From a checkpoint of a small mixture-of-experts model trained on Wikipedia: vocabulary 8192, 128 experts in each of 11 layers.
Below are experts of layer 7 (counted from 0) of a mixture-of-experts language model. Rows are named router (the router's row for the expert), down (a neuron's output weights, with its number) and show model dimensions 0-191. Each number is 200 + 30 x the weight over its row's rms, rounded and kept within 0 to 999.
Before each expert's rows: a language model's description of what the expert responds to. This comes from a sample of Wikipedia text that the model never trained on.

# expert 23
Of and name pieces. The word of after a noun (Way of, bow of, gap of), hyphens, and pieces inside names, taxa and table numbers.
router,202,256,222,162,185,182,174,180,176,217,194,187,225,219,238,244,159,199,176,210,241,147,213,306,194,265,206,239,194,205,226,245,199,268,190,135,258,224,183,219,163,215,216,220,211,173,198,189,232,166,187,202,181,148,216,240,233,178,190,215,200,193,177,156,173,223,188,242,173,219,245,196,163,209,160,247,204,203,195,193,180,238,250,227,223,201,146,237,223,219,241,236,172,212,178,194,194,221,220,233,205,244,193,232,218,269,189,117,226,180,208,220,218,202,224,184,203,224,178,148,252,193,208,185,183,206,172,200,187,190,199,183,203,187,225,182,147,177,204,176,175,212,203,200,190,210,231,194,203,241,242,197,217,198,183,165,182,196,252,220,159,161,151,198,194,183,240,161,231,252,195,185,185,185,222,173,221,191,184,150,246,273,212,163,155,212,165,196,150,173,219,208
down4,195,142,177,188,243,257,193,224,199,183,223,239,238,185,192,224,193,193,193,252,220,216,192,162,207,217,170,235,190,191,197,242,142,212,178,209,242,211,190,248,187,165,201,148,211,225,190,132,211,228,243,211,247,180,193,218,235,192,244,160,172,150,244,198,256,200,186,211,189,226,194,175,210,181,178,236,206,158,201,190,187,213,197,185,186,228,204,228,180,219,223,206,168,202,171,164,210,197,214,135,179,186,211,221,185,245,232,149,232,196,192,266,237,198,216,179,198,157,250,221,251,241,213,208,226,260,157,252,217,184,191,138,146,264,243,196,200,183,246,155,135,142,213,149,229,191,190,175,166,229,183,196,270,258,210,188,197,197,207,187,172,216,195,188,198,230,186,154,189,219,155,254,209,188,211,198,168,221,167,228,235,197,177,224,153,207,193,198,155,208,217,195

# expert 44
Capitalized name beginnings. First capital pieces of proper names and titles, like J, Sp, St, Cor, Mc, Saint, plus "=" closing article headings.
router,183,190,203,160,218,213,193,178,185,238,212,220,226,177,168,213,211,160,191,255,155,160,227,173,233,228,155,256,214,239,227,174,200,223,231,187,213,207,166,204,216,200,224,164,214,234,142,167,164,205,191,189,189,192,188,172,176,238,178,144,219,229,215,215,209,219,241,167,264,198,161,194,164,210,314,240,155,189,223,185,189,226,224,205,260,182,165,188,226,237,123,207,146,221,221,229,208,204,211,178,231,230,181,183,212,172,201,216,182,156,226,205,218,234,224,247,202,236,193,158,172,179,215,203,217,229,218,183,170,173,225,236,209,199,206,152,284,181,199,197,166,258,210,161,189,198,181,154,228,162,199,233,258,239,178,228,191,215,212,260,175,170,201,210,201,184,213,170,220,211,203,150,159,211,150,209,189,213,205,146,204,216,246,237,233,185,192,156,185,153,185,188
down0,194,179,264,171,183,190,251,179,184,220,190,231,195,148,185,206,235,159,173,168,195,154,235,211,250,223,232,158,240,181,176,138,161,224,165,181,215,192,193,189,185,162,172,205,175,164,200,242,178,174,202,236,227,212,186,143,235,282,157,169,191,196,200,224,171,154,210,190,151,197,188,204,233,170,218,160,218,169,226,194,171,198,237,165,223,197,181,174,196,217,211,178,174,218,169,203,175,215,162,266,235,165,175,183,167,181,175,169,195,198,247,251,184,211,183,202,188,219,163,258,146,201,224,201,223,231,221,147,266,233,213,203,249,157,214,199,232,239,233,176,192,213,167,165,189,232,239,253,197,234,204,213,200,225,227,221,166,163,190,221,167,244,189,182,231,191,195,207,157,230,185,153,148,201,275,206,234,166,182,171,180,180,225,230,214,244,202,168,154,207,218,169

# expert 55
Definite article the. The article the/The and possessives its, their, whose before nouns, plus 's after subject nouns like "The borough's".
router,186,205,236,214,213,226,198,218,144,274,181,223,209,182,234,214,224,158,150,197,179,216,156,235,219,225,211,133,183,239,213,213,209,184,206,171,139,218,220,185,206,218,165,237,209,242,208,272,165,188,189,188,169,220,217,202,203,167,235,188,201,191,230,196,220,180,228,161,219,220,231,183,240,165,262,240,235,234,210,182,232,172,165,219,172,195,154,214,177,260,218,179,238,208,226,182,170,218,152,207,173,170,205,189,212,158,205,158,202,241,244,224,227,219,206,220,141,161,198,226,228,222,211,186,138,220,157,170,209,196,245,196,147,190,193,201,230,278,197,194,196,197,206,154,192,197,193,182,183,260,217,182,166,148,247,176,212,134,219,193,218,196,227,183,250,131,211,220,191,198,199,238,155,236,195,199,172,226,233,216,184,255,186,171,176,212,243,177,153,205,207,145
down1,197,239,230,185,178,186,183,200,257,229,242,233,200,211,276,186,222,202,197,179,263,194,225,234,173,252,218,207,87,220,201,213,208,157,187,223,229,239,205,220,140,169,230,168,218,165,182,233,173,218,212,187,193,159,220,203,229,203,195,188,166,193,179,212,230,217,175,184,212,164,176,251,217,177,281,217,165,217,253,155,152,199,149,205,194,158,206,138,224,179,224,141,161,195,207,217,184,202,171,187,206,218,186,194,166,211,230,157,197,178,208,211,145,186,149,205,172,224,196,196,225,182,236,223,251,191,208,168,209,160,210,159,194,185,208,239,159,216,230,165,253,190,223,222,200,211,130,233,212,202,172,206,183,220,172,151,245,209,204,220,201,185,204,261,165,195,169,192,203,223,185,195,251,180,174,178,268,214,173,245,171,209,191,221,228,176,179,234,165,217,232,190

# expert 21
Prepositions of time/place. Locative and temporal prepositions heading phrases in prose, mostly in, plus on, at, during, through, near, as in "in 2004".
router,188,190,212,183,235,192,231,175,242,144,171,236,220,198,191,238,239,221,104,246,196,214,222,170,188,228,226,191,164,224,205,153,156,220,232,209,207,208,199,200,204,160,224,213,99,197,257,195,201,212,200,179,193,179,233,256,204,145,204,205,223,181,172,194,183,200,202,210,231,213,147,223,185,177,188,160,204,210,189,178,168,187,248,156,221,172,210,186,178,182,217,196,216,210,253,174,194,221,214,233,216,218,210,209,240,151,258,182,176,196,202,192,269,241,216,189,233,148,249,176,216,172,191,226,248,202,186,241,211,209,165,170,229,174,195,216,267,165,197,130,204,224,192,151,213,172,231,210,190,181,194,203,194,201,187,173,201,223,258,143,187,188,208,156,227,200,183,197,236,176,189,248,163,226,191,195,204,174,220,263,196,242,190,266,147,261,175,239,213,206,180,235
down0,195,247,227,234,145,197,223,239,163,174,172,192,215,190,226,212,235,177,174,201,181,199,198,242,177,168,153,224,239,155,162,186,140,163,211,217,186,144,253,189,192,161,208,211,195,238,183,205,200,146,242,192,198,189,205,166,152,196,210,163,216,181,198,243,213,168,237,186,165,163,223,163,213,206,221,167,180,168,178,239,165,151,242,186,211,204,231,226,203,263,194,150,156,199,197,228,216,199,225,248,197,219,133,195,213,157,177,177,171,205,167,178,161,162,203,203,161,213,158,194,232,247,247,204,186,227,242,171,215,216,201,167,164,170,239,231,223,216,227,211,190,208,193,210,187,208,209,197,194,269,126,188,171,244,179,211,203,156,197,201,185,200,212,191,232,164,272,254,181,203,181,263,166,186,194,184,220,218,189,182,205,181,201,219,216,228,104,148,154,204,228,222

# expert 2
Structural connectors, infobox labels. Hyphens, pipes, colons and "of" in list, table and infobox lines, especially "Council of", plus field labels like Genus, Occupation, married.
router,215,217,236,186,215,168,168,216,201,201,201,184,163,179,257,172,176,232,247,240,208,240,177,231,209,185,162,220,197,176,223,197,195,202,185,217,188,174,182,157,162,163,235,153,187,221,165,167,183,146,216,193,200,170,226,205,194,192,206,156,232,225,223,170,197,185,221,207,166,269,240,213,209,200,178,196,221,175,199,246,266,230,224,168,221,197,193,204,203,200,252,128,184,254,170,198,211,189,185,206,228,142,190,236,200,199,186,142,226,275,203,229,237,196,165,183,183,156,207,148,214,175,188,210,246,267,212,200,195,233,169,185,229,177,190,221,136,210,160,202,180,187,221,229,202,224,252,216,169,224,177,179,231,198,229,150,174,275,185,190,248,155,171,203,198,195,183,177,173,186,199,215,207,145,226,235,193,248,197,235,199,187,185,138,215,244,148,156,197,235,124,226
down0,245,176,232,214,199,213,198,155,165,191,174,181,210,140,188,206,178,181,174,203,228,151,189,200,133,180,176,218,182,192,153,210,212,210,182,240,208,209,226,237,142,169,190,169,189,177,204,211,234,205,192,196,192,178,233,173,222,250,194,253,191,213,191,220,154,141,170,133,149,160,243,239,182,232,214,206,229,199,210,234,231,218,182,186,184,249,194,184,261,169,166,212,196,172,193,168,180,189,185,204,201,252,182,167,178,137,215,208,201,197,203,164,205,159,191,171,213,190,165,195,206,196,247,195,188,155,199,206,187,199,234,265,192,187,212,185,208,172,274,147,167,171,242,243,180,244,205,171,166,234,236,224,197,263,212,228,254,221,180,218,149,189,265,220,225,257,210,214,153,188,190,195,201,172,207,189,231,123,206,206,208,201,214,171,186,203,171,277,233,235,237,165

# expert 7
Size and position adjectives. Adjectives of size, height or position (small, high, large, upper, north) and hyphens in up-to-date compounds, plus spaces before numbers.
router,217,185,147,174,175,198,168,238,175,203,217,174,240,189,207,213,194,190,183,178,232,210,172,216,136,234,199,163,164,238,200,224,238,195,210,205,177,194,235,164,222,189,152,163,226,269,246,181,158,208,245,182,210,252,214,179,225,255,183,178,182,200,186,164,211,221,197,172,188,235,177,195,197,189,168,219,178,148,223,215,218,230,145,213,152,208,186,235,232,214,160,201,194,174,230,248,172,171,230,246,168,259,228,227,215,209,205,135,213,197,184,230,182,176,237,210,256,162,168,219,211,246,216,244,119,172,177,195,204,170,164,225,175,205,175,144,200,213,181,209,198,224,192,158,168,148,159,207,204,234,226,190,218,183,201,247,205,188,214,207,229,238,250,195,211,151,230,224,235,197,203,276,190,258,163,170,200,190,176,197,142,243,218,200,255,174,215,210,162,211,158,166
down2,242,190,256,193,139,197,221,185,206,200,246,153,200,172,221,216,204,172,233,160,200,229,153,161,177,144,214,162,196,238,258,275,173,194,203,199,237,150,199,162,174,152,196,225,179,240,218,260,258,209,272,181,241,202,230,213,238,206,208,194,225,222,193,199,265,192,202,222,242,213,235,214,204,218,211,202,164,216,253,193,152,196,190,187,261,196,239,165,182,215,198,226,196,199,195,225,184,208,184,224,230,268,215,176,183,209,245,211,182,254,243,198,148,215,184,207,247,178,210,187,192,189,216,176,210,203,235,166,191,207,254,176,232,198,164,225,220,201,205,228,183,214,136,190,248,216,179,194,181,181,225,230,181,162,173,164,206,198,215,221,180,163,222,225,187,208,151,200,185,191,168,243,209,206,177,206,248,211,158,187,229,212,198,175,279,104,190,174,217,208,180,213

# expert 60
Clause-ending punctuation. Commas and periods ending introductory phrases or sentences, such as in Beijing, However, plus ". and ), and but, although.
router,229,177,186,168,163,217,181,174,227,161,182,180,238,219,198,159,234,166,189,170,222,177,220,188,212,236,235,182,227,191,157,237,230,214,206,192,211,257,186,239,235,147,180,213,130,195,189,223,218,184,187,250,202,226,222,249,233,194,251,187,148,198,205,181,206,199,243,219,251,186,185,197,245,219,187,225,174,171,210,180,245,167,263,185,213,256,173,144,178,202,245,181,231,201,174,210,216,201,229,228,200,191,174,245,204,187,161,219,180,194,217,156,173,191,242,259,216,216,210,167,198,174,168,196,209,154,251,197,202,205,184,121,157,254,164,214,203,171,243,254,167,227,208,171,238,211,175,198,173,164,176,201,196,198,217,152,184,165,158,187,188,176,215,182,195,248,173,156,153,191,246,249,204,235,177,184,139,156,234,237,210,148,176,194,239,197,201,145,166,223,174,212
down0,184,169,225,229,209,186,218,204,262,179,205,200,146,206,168,165,186,164,176,172,199,139,183,141,188,239,184,202,227,182,178,212,144,230,196,220,210,228,212,182,208,141,235,211,136,189,209,201,211,215,270,257,206,217,235,210,230,180,188,244,206,185,261,169,196,225,247,184,204,222,231,224,191,238,249,251,218,174,204,199,158,207,162,177,156,202,241,217,261,235,152,185,159,183,163,205,184,217,252,230,219,194,178,195,164,263,199,219,190,249,188,181,234,162,215,226,218,222,129,209,197,181,232,186,199,273,234,177,188,136,202,208,175,191,194,149,218,163,212,212,201,210,196,177,189,203,234,197,202,186,172,182,226,220,221,152,152,241,200,270,259,176,247,186,228,207,207,189,192,186,186,217,215,254,146,150,192,174,198,201,187,201,190,198,204,231,179,201,149,161,181,182

# expert 10
Mid-word name pieces. Middle and end pieces of proper names, chiefly places, clubs and regiments, such as Huss-ar-s, Mall-or-ca, Mac-ca-bi, G-lam-organ.
router,204,206,195,192,222,183,250,178,172,255,214,169,217,172,205,212,173,161,181,207,186,201,253,222,184,215,257,189,232,210,193,162,205,215,176,186,222,218,162,256,198,198,170,207,193,210,231,162,168,131,162,188,208,114,178,199,206,210,235,183,174,164,193,220,217,218,168,237,286,218,247,205,196,199,258,184,194,160,214,161,197,228,232,253,171,220,156,167,180,203,219,191,206,206,193,223,163,209,202,181,184,187,207,131,210,189,211,180,226,197,188,181,174,239,217,176,198,288,218,168,206,160,204,193,238,173,200,171,176,227,145,218,187,175,190,221,227,198,212,218,145,217,224,194,220,210,211,194,179,168,198,189,241,185,251,155,132,221,265,196,216,150,199,201,161,197,193,229,198,181,169,199,163,234,241,205,181,209,216,141,166,183,200,136,257,154,195,168,222,239,122,188
down0,217,170,205,190,176,207,208,230,209,189,247,206,202,149,248,207,213,149,207,176,164,235,179,253,201,193,105,210,218,193,231,177,196,217,181,181,218,185,224,245,197,163,217,148,245,184,264,236,187,189,257,197,224,175,237,211,184,183,262,140,215,161,199,241,194,157,234,201,202,190,175,146,169,202,202,192,222,152,193,145,174,210,215,154,200,146,181,177,222,230,227,207,205,235,197,226,240,222,186,218,229,210,203,164,178,223,198,189,189,197,214,185,205,140,239,194,234,213,183,223,166,209,211,212,197,227,220,227,203,206,215,185,230,245,147,199,186,127,218,178,206,140,218,154,187,173,247,241,227,274,187,241,196,202,210,215,209,208,256,251,184,227,188,223,242,216,239,237,173,214,202,153,183,247,218,193,160,191,199,179,189,178,184,274,138,219,157,206,181,236,198,219

# expert 57
Mid-word stems. Middle pieces of words inside longer words before suffixes, like stabb-ing, stabiliz-er, typho-on, analyz-ing, often in biology or science terms.
router,175,209,242,214,230,239,170,210,184,224,195,183,146,198,245,252,182,164,171,217,197,180,185,247,185,193,206,214,200,181,209,253,151,145,199,225,197,254,139,168,267,177,250,238,237,154,168,140,227,161,173,196,264,189,236,249,184,171,233,237,231,206,164,204,198,178,170,200,223,120,207,210,189,200,183,251,209,218,172,209,217,198,185,212,198,193,207,205,236,191,221,196,192,216,184,190,190,207,194,221,194,178,192,152,206,190,190,237,213,195,132,210,221,231,219,229,207,205,167,206,220,144,229,138,227,221,193,248,221,203,142,166,212,130,172,233,209,199,220,159,129,189,243,187,184,159,189,191,176,190,201,225,150,171,158,214,226,196,197,203,271,206,175,206,197,197,240,146,201,185,192,164,212,151,221,232,168,221,230,243,197,183,213,193,206,179,244,174,212,200,150,154
down0,222,206,182,234,183,192,205,193,206,199,195,226,236,206,165,136,188,199,172,220,200,157,181,169,237,141,260,211,180,175,205,153,199,203,176,210,189,189,255,225,180,186,182,199,194,158,245,172,219,241,183,265,172,136,146,238,159,242,206,201,172,186,201,176,161,197,189,179,199,219,206,195,193,229,241,199,232,214,211,220,235,246,260,171,177,172,172,199,244,262,167,234,222,196,194,196,174,207,137,215,207,197,167,162,228,200,224,229,239,249,192,198,155,198,163,241,218,118,221,188,180,196,240,176,172,220,232,199,158,181,217,212,170,239,165,216,217,228,250,156,197,155,212,214,175,216,227,218,137,153,257,192,190,171,240,214,229,205,202,188,186,137,226,204,211,218,194,168,166,235,189,210,215,198,183,187,226,180,179,241,149,206,165,203,191,221,163,137,178,263,203,148

# expert 25
Place and building context. Commas, in, at, of and located after names of buildings, stadiums, churches, museums and towns, as in "Stadium, which" or "interred at".
router,211,195,281,271,147,209,196,212,220,134,211,275,215,177,214,208,305,187,213,235,233,164,176,196,232,188,211,210,187,235,169,125,175,198,239,173,171,173,261,178,229,210,163,199,151,220,230,250,196,238,237,226,164,212,189,214,200,184,181,193,208,217,209,184,196,176,198,227,237,202,195,176,199,199,188,197,197,213,162,173,185,208,235,186,243,124,197,167,210,187,161,178,177,221,214,172,168,246,167,198,183,190,187,190,203,171,238,174,161,221,241,226,199,197,239,246,254,148,194,177,220,227,193,239,266,185,249,222,153,236,198,181,187,181,203,148,228,223,238,221,202,208,204,187,219,166,187,182,186,213,185,164,214,187,212,164,199,217,176,170,192,206,190,168,235,179,223,202,230,221,181,259,210,229,216,213,212,191,205,271,175,166,184,149,192,212,273,202,210,166,195,218
down0,206,204,235,185,213,187,243,182,195,218,184,222,210,101,259,208,181,159,197,254,259,236,188,183,241,174,206,232,281,218,180,243,180,245,191,190,218,173,225,258,177,178,223,196,199,246,262,226,223,216,210,198,148,239,223,181,214,229,194,229,175,176,181,220,219,211,228,164,148,184,191,131,211,175,208,251,209,202,173,235,206,196,193,189,202,213,130,200,244,212,187,180,204,238,222,181,210,236,229,183,211,129,230,202,174,161,206,139,179,251,197,207,201,157,201,265,210,186,174,151,191,189,238,233,190,169,219,212,222,203,213,197,204,162,198,170,240,223,209,153,169,180,179,204,177,245,218,206,153,228,242,232,189,148,206,233,238,198,201,192,205,194,219,195,241,179,177,217,149,231,157,162,251,262,186,240,250,217,216,209,199,235,202,198,182,204,218,178,203,209,172,186

# expert 27
Name-initial syllables. First syllables of foreign personal names and surnames, like Al in Alesi and Alcazar, plus Man, Bal, Petr, and et al.
router,177,142,153,226,188,186,227,166,185,227,180,200,183,175,175,209,213,140,190,201,198,145,193,172,242,237,220,246,188,172,229,165,216,234,164,207,247,239,151,221,209,149,179,263,227,184,203,174,210,258,191,197,250,203,190,194,182,201,205,192,253,221,205,172,180,212,191,161,142,164,162,187,173,211,230,157,176,187,177,192,181,234,253,182,231,174,234,174,246,186,253,279,184,201,181,215,205,168,151,164,228,202,219,180,167,237,198,180,139,201,190,213,180,197,225,163,193,192,262,154,230,176,183,150,201,183,213,175,167,227,170,171,245,197,211,222,232,157,187,159,261,220,173,175,231,184,178,194,188,207,192,168,151,170,163,259,168,191,208,237,183,168,190,188,250,250,203,233,210,167,167,208,236,174,200,205,215,165,139,199,190,230,247,230,179,176,178,219,225,193,234,200
down0,175,176,230,182,181,260,241,213,182,190,208,217,238,220,252,142,213,212,160,167,214,173,227,219,170,182,220,174,221,196,259,217,190,204,181,248,227,207,184,219,150,163,202,170,182,194,215,225,235,191,192,237,160,179,233,181,174,201,198,189,180,195,239,212,161,167,185,214,208,179,277,219,204,197,199,230,213,166,197,232,145,272,184,180,207,222,208,159,217,134,205,159,129,240,231,212,158,232,181,200,236,194,162,154,214,177,240,251,177,171,191,218,204,232,162,215,153,252,194,193,143,218,203,221,200,203,221,210,205,192,195,157,212,140,204,213,194,174,229,208,231,219,198,203,237,226,225,194,145,207,191,159,201,173,199,290,204,216,224,174,240,202,174,243,188,189,209,230,204,251,224,224,171,198,238,138,146,175,193,224,204,206,200,198,203,166,165,191,206,298,233,199

# expert 58
Spanish and Romance names. Syllables inside Spanish, Portuguese and French place and person names after de, La, El, such as Ver-apaz, Ni-ñ-a, Divi-si-ón.
router,161,194,176,222,231,216,192,166,182,238,219,176,161,163,184,242,261,166,220,155,171,164,166,170,277,204,223,194,194,232,179,222,179,246,208,218,213,205,192,227,215,176,208,206,197,162,213,231,263,199,159,227,149,236,164,187,165,228,142,155,218,219,175,150,214,201,192,213,178,166,231,172,110,205,226,140,201,260,181,189,181,227,238,191,146,182,184,171,221,189,195,152,223,187,197,170,237,216,202,233,204,183,231,211,223,203,180,169,198,212,173,183,149,236,230,218,163,229,239,214,184,220,241,175,171,218,215,216,178,213,209,178,191,119,238,215,194,160,228,173,182,234,164,189,188,184,134,255,172,193,190,168,155,243,208,234,189,163,225,201,182,216,192,201,198,202,155,209,167,225,129,249,233,162,238,238,197,202,226,222,212,186,209,196,178,178,211,190,172,236,159,232
down0,188,195,252,237,227,176,222,191,205,185,250,203,171,192,169,151,130,142,219,212,199,193,185,184,212,219,186,216,232,179,182,215,189,169,196,167,264,248,221,196,221,204,197,213,215,177,152,201,157,237,245,214,172,256,181,175,182,269,226,230,183,215,151,211,151,171,168,138,227,182,180,289,184,281,203,236,242,212,197,212,203,206,190,244,196,205,189,203,201,259,177,241,208,256,188,199,211,209,184,148,252,212,183,166,169,244,179,208,217,202,240,189,182,164,197,225,205,193,167,247,194,202,212,172,192,205,241,167,193,139,199,198,192,172,194,166,212,144,207,207,240,218,177,192,228,230,239,199,200,171,217,174,236,269,262,150,211,187,167,205,160,161,218,189,199,226,240,144,148,184,202,173,230,211,213,195,200,181,191,206,197,170,179,223,194,180,266,182,197,183,173,175

# expert 59
Function words in biographies. Articles, prepositions and auxiliaries after verbs in biographical or narrative prose, such as has developed, had to, a number of.
router,215,165,207,285,219,181,193,272,195,159,172,256,253,184,140,140,205,269,193,199,232,234,213,137,168,203,208,162,176,173,205,157,235,171,213,233,177,182,201,204,163,227,132,163,192,264,236,216,173,247,191,196,226,207,170,189,186,204,227,245,230,199,167,220,219,194,220,204,225,213,168,219,187,188,152,167,193,149,163,239,178,272,177,188,177,183,190,207,173,248,230,202,186,163,218,178,180,225,205,179,223,175,191,240,185,205,230,189,214,187,223,230,183,185,175,214,156,162,215,227,223,170,189,177,231,184,178,189,210,248,141,147,186,234,232,185,244,195,218,168,188,173,201,152,226,186,172,259,191,214,249,199,213,232,199,234,199,190,208,201,235,177,168,164,198,218,186,170,262,215,170,179,197,188,206,242,238,175,192,179,151,234,182,216,164,202,191,229,229,195,211,259
down1,220,188,197,256,180,199,153,175,208,138,236,220,202,191,226,178,180,227,206,266,210,220,222,205,214,220,155,198,168,177,181,219,196,214,227,257,198,162,164,203,223,148,218,108,204,213,232,228,155,222,190,219,183,250,186,238,226,209,243,210,179,267,148,166,218,160,235,206,220,233,213,245,219,174,198,227,188,188,192,196,191,186,201,206,163,151,199,157,223,143,214,227,231,178,152,203,197,188,182,225,185,174,238,171,187,208,178,198,261,189,138,201,177,186,186,238,192,191,152,215,207,194,196,139,221,171,193,215,197,157,165,195,222,183,235,218,114,213,237,215,179,203,163,167,197,161,270,232,194,210,202,199,244,235,190,163,209,209,217,237,160,226,192,155,218,188,192,271,161,211,165,195,186,220,217,189,228,213,223,196,233,169,177,192,249,250,238,208,236,164,169,161

# expert 53
Generic descriptive nouns. Nouns and suffixes in descriptive definitions, like engine, plant, singer, acid, -ite, plus is, are, can and often.
router,185,177,164,232,236,161,153,221,224,187,223,245,225,256,188,191,226,175,241,261,172,189,205,241,219,163,216,258,199,182,193,242,189,119,187,238,206,169,183,203,220,151,167,160,243,235,226,167,191,238,199,242,187,202,190,185,181,210,222,220,239,244,243,197,172,203,181,154,184,212,199,245,213,230,204,196,210,251,138,233,198,191,217,207,154,225,268,223,174,189,179,214,262,252,182,192,214,215,226,192,195,163,163,190,192,146,202,228,212,176,186,186,170,201,247,170,217,247,235,177,200,219,210,170,217,185,233,227,200,254,206,199,193,184,225,225,201,252,177,208,183,151,225,248,188,165,240,220,191,249,211,187,172,208,132,178,224,228,198,261,206,196,167,172,206,221,152,225,200,219,220,153,216,138,226,232,227,227,224,187,192,188,207,241,144,176,169,200,234,195,250,178
down0,174,179,213,161,219,240,184,207,170,225,198,248,220,230,207,204,206,204,242,202,240,242,207,266,271,231,200,204,225,221,152,208,197,200,262,162,214,227,172,210,193,186,155,232,210,193,209,225,233,214,235,228,229,167,246,160,210,228,177,178,164,196,194,274,175,176,167,188,179,164,202,205,169,228,213,136,174,206,182,144,180,280,174,223,224,219,185,238,169,166,205,245,189,247,203,193,177,168,146,165,234,201,189,186,198,214,209,193,219,213,162,214,221,145,198,211,204,131,250,197,145,217,202,229,175,170,159,162,196,187,133,175,211,195,211,215,184,201,153,210,192,183,210,145,245,197,161,210,213,239,203,165,201,193,216,228,178,188,256,181,225,197,235,220,217,236,249,192,201,227,220,242,187,255,242,153,215,192,195,230,225,216,246,220,184,223,198,184,229,276,239,201

# expert 48
Word-initial capital pieces. First capital letter or fragment of a name or heading split into pieces, such as M in Matches, T in Teignmouth, Mi, Cam.
router,195,238,221,148,197,208,184,163,215,252,192,189,234,204,193,200,168,229,236,238,188,131,255,150,240,206,210,221,185,233,226,181,232,184,215,203,216,185,170,202,171,223,220,225,175,223,198,194,208,154,198,202,202,178,184,182,177,192,181,153,180,251,218,218,202,215,230,222,243,245,185,119,208,195,166,185,142,172,233,162,165,216,101,162,172,172,216,219,235,201,180,166,270,232,240,221,224,146,207,177,245,213,189,173,172,191,211,220,228,210,242,175,173,201,228,176,150,206,171,185,186,225,183,199,270,210,240,165,195,218,244,224,211,188,223,154,221,152,171,186,248,194,199,169,191,197,188,212,253,152,247,227,207,201,218,181,226,184,235,208,217,151,194,217,215,193,233,225,206,232,195,216,140,247,212,214,193,256,217,255,194,202,254,224,226,212,211,235,143,206,165,186
down0,184,204,228,196,189,191,206,219,133,187,209,230,204,172,198,187,206,218,181,116,196,204,226,222,225,208,214,155,183,198,213,159,209,198,191,153,239,147,141,228,164,120,177,183,158,139,173,215,214,278,219,232,233,152,196,198,177,187,179,173,179,249,185,158,236,210,202,179,135,172,221,243,226,137,168,217,169,250,221,250,190,241,221,191,227,175,168,208,205,224,175,191,174,227,161,164,180,224,265,176,238,239,141,188,222,219,261,150,185,208,217,176,204,194,199,187,196,182,182,157,212,229,209,228,193,188,212,259,213,160,213,218,191,172,214,251,195,164,240,156,143,198,209,195,178,244,199,189,186,200,175,195,244,168,197,207,154,202,146,209,157,224,181,227,225,191,235,242,210,218,235,184,187,215,219,199,190,154,215,173,209,151,187,201,219,240,182,217,219,211,241,189

# expert 49
Leading 1 in years. Initial 1 of years and numbers after in or table pipes, such as 1918, 1926, 1,443, plus inner pieces like Nin-ten-do.
router,195,196,202,194,212,166,211,188,185,213,230,194,212,234,171,207,180,168,159,178,198,263,249,208,152,199,213,135,204,198,255,243,238,208,203,202,196,183,223,195,172,195,166,200,217,213,222,187,213,236,208,223,214,226,236,243,171,185,236,184,254,174,126,182,191,221,232,226,208,158,196,197,173,175,147,180,140,217,209,165,145,206,187,195,230,186,237,201,210,148,189,195,244,136,246,196,150,177,203,134,170,212,204,157,247,231,181,209,200,171,180,228,153,134,229,241,218,139,192,172,211,175,230,230,189,163,201,220,225,161,205,244,153,187,208,171,177,184,208,147,234,184,196,198,182,179,163,232,207,250,255,240,159,194,172,215,202,218,221,204,200,184,229,192,232,275,156,217,249,209,151,221,229,203,194,213,172,199,183,216,168,183,182,270,240,142,219,203,224,215,209,170
down0,159,195,175,160,173,194,191,222,220,216,228,147,201,240,190,225,222,181,147,171,243,194,177,200,195,223,129,184,208,131,165,128,173,179,189,159,189,180,208,255,278,157,157,196,187,193,177,201,184,163,207,200,224,226,227,120,143,255,180,149,251,167,206,187,182,235,181,180,227,160,201,184,215,181,178,225,216,199,210,173,205,216,249,234,205,191,225,206,192,179,214,220,194,237,135,203,233,171,182,234,214,244,168,177,193,232,216,157,191,259,273,219,186,182,224,226,241,194,209,205,215,191,201,171,137,156,202,192,214,148,242,204,206,205,167,238,172,202,192,192,175,203,166,223,149,212,199,258,191,187,186,176,184,190,178,257,124,195,199,200,117,211,233,189,172,174,193,200,221,178,220,226,202,216,246,169,187,203,189,212,184,183,213,240,195,225,207,186,186,218,217,189

# expert 50
Single letters and digits. Isolated capital letters and digits in lists, codes and coordinates, such as "A and B", keys of G and E, 350, CB, FW.
router,213,247,228,211,225,174,234,178,238,187,248,168,168,167,202,175,167,165,175,262,183,232,193,205,232,239,138,218,187,227,212,209,189,134,222,171,209,215,203,193,172,171,155,214,196,213,207,213,225,195,265,173,220,277,200,199,140,140,185,153,166,208,241,215,184,219,247,178,235,176,149,176,218,278,160,177,240,135,215,164,206,172,197,223,211,210,193,238,156,202,124,159,208,207,170,201,225,194,194,208,241,248,233,194,179,199,164,206,193,204,195,180,215,176,174,217,232,140,152,209,228,208,242,199,195,192,224,202,230,162,219,210,217,274,202,199,176,188,182,183,211,224,163,197,183,267,216,254,272,248,207,229,201,164,181,207,197,229,214,205,192,186,207,223,237,175,168,199,212,199,161,234,194,232,157,215,167,238,208,219,190,213,234,172,208,230,222,178,240,209,208,211
down0,189,180,189,175,159,174,199,229,222,204,214,228,186,198,244,189,196,150,198,195,223,225,241,189,247,237,152,162,170,186,164,146,171,221,163,251,193,183,244,210,211,158,203,170,156,192,162,186,222,137,222,167,199,214,206,142,232,262,213,241,183,216,177,185,180,177,238,156,211,229,271,175,211,195,223,225,197,136,200,164,174,227,204,201,194,212,260,211,267,226,195,207,224,193,174,239,194,190,186,214,177,201,194,161,225,193,203,216,238,151,209,181,141,150,233,213,256,150,186,167,201,180,231,205,192,230,215,237,212,179,209,215,204,178,184,149,190,208,172,201,199,179,183,204,206,226,221,252,149,230,201,193,198,177,166,239,144,208,190,156,224,104,222,211,188,180,197,218,225,199,206,265,198,249,218,159,217,191,193,175,224,136,156,240,169,177,189,209,245,230,173,172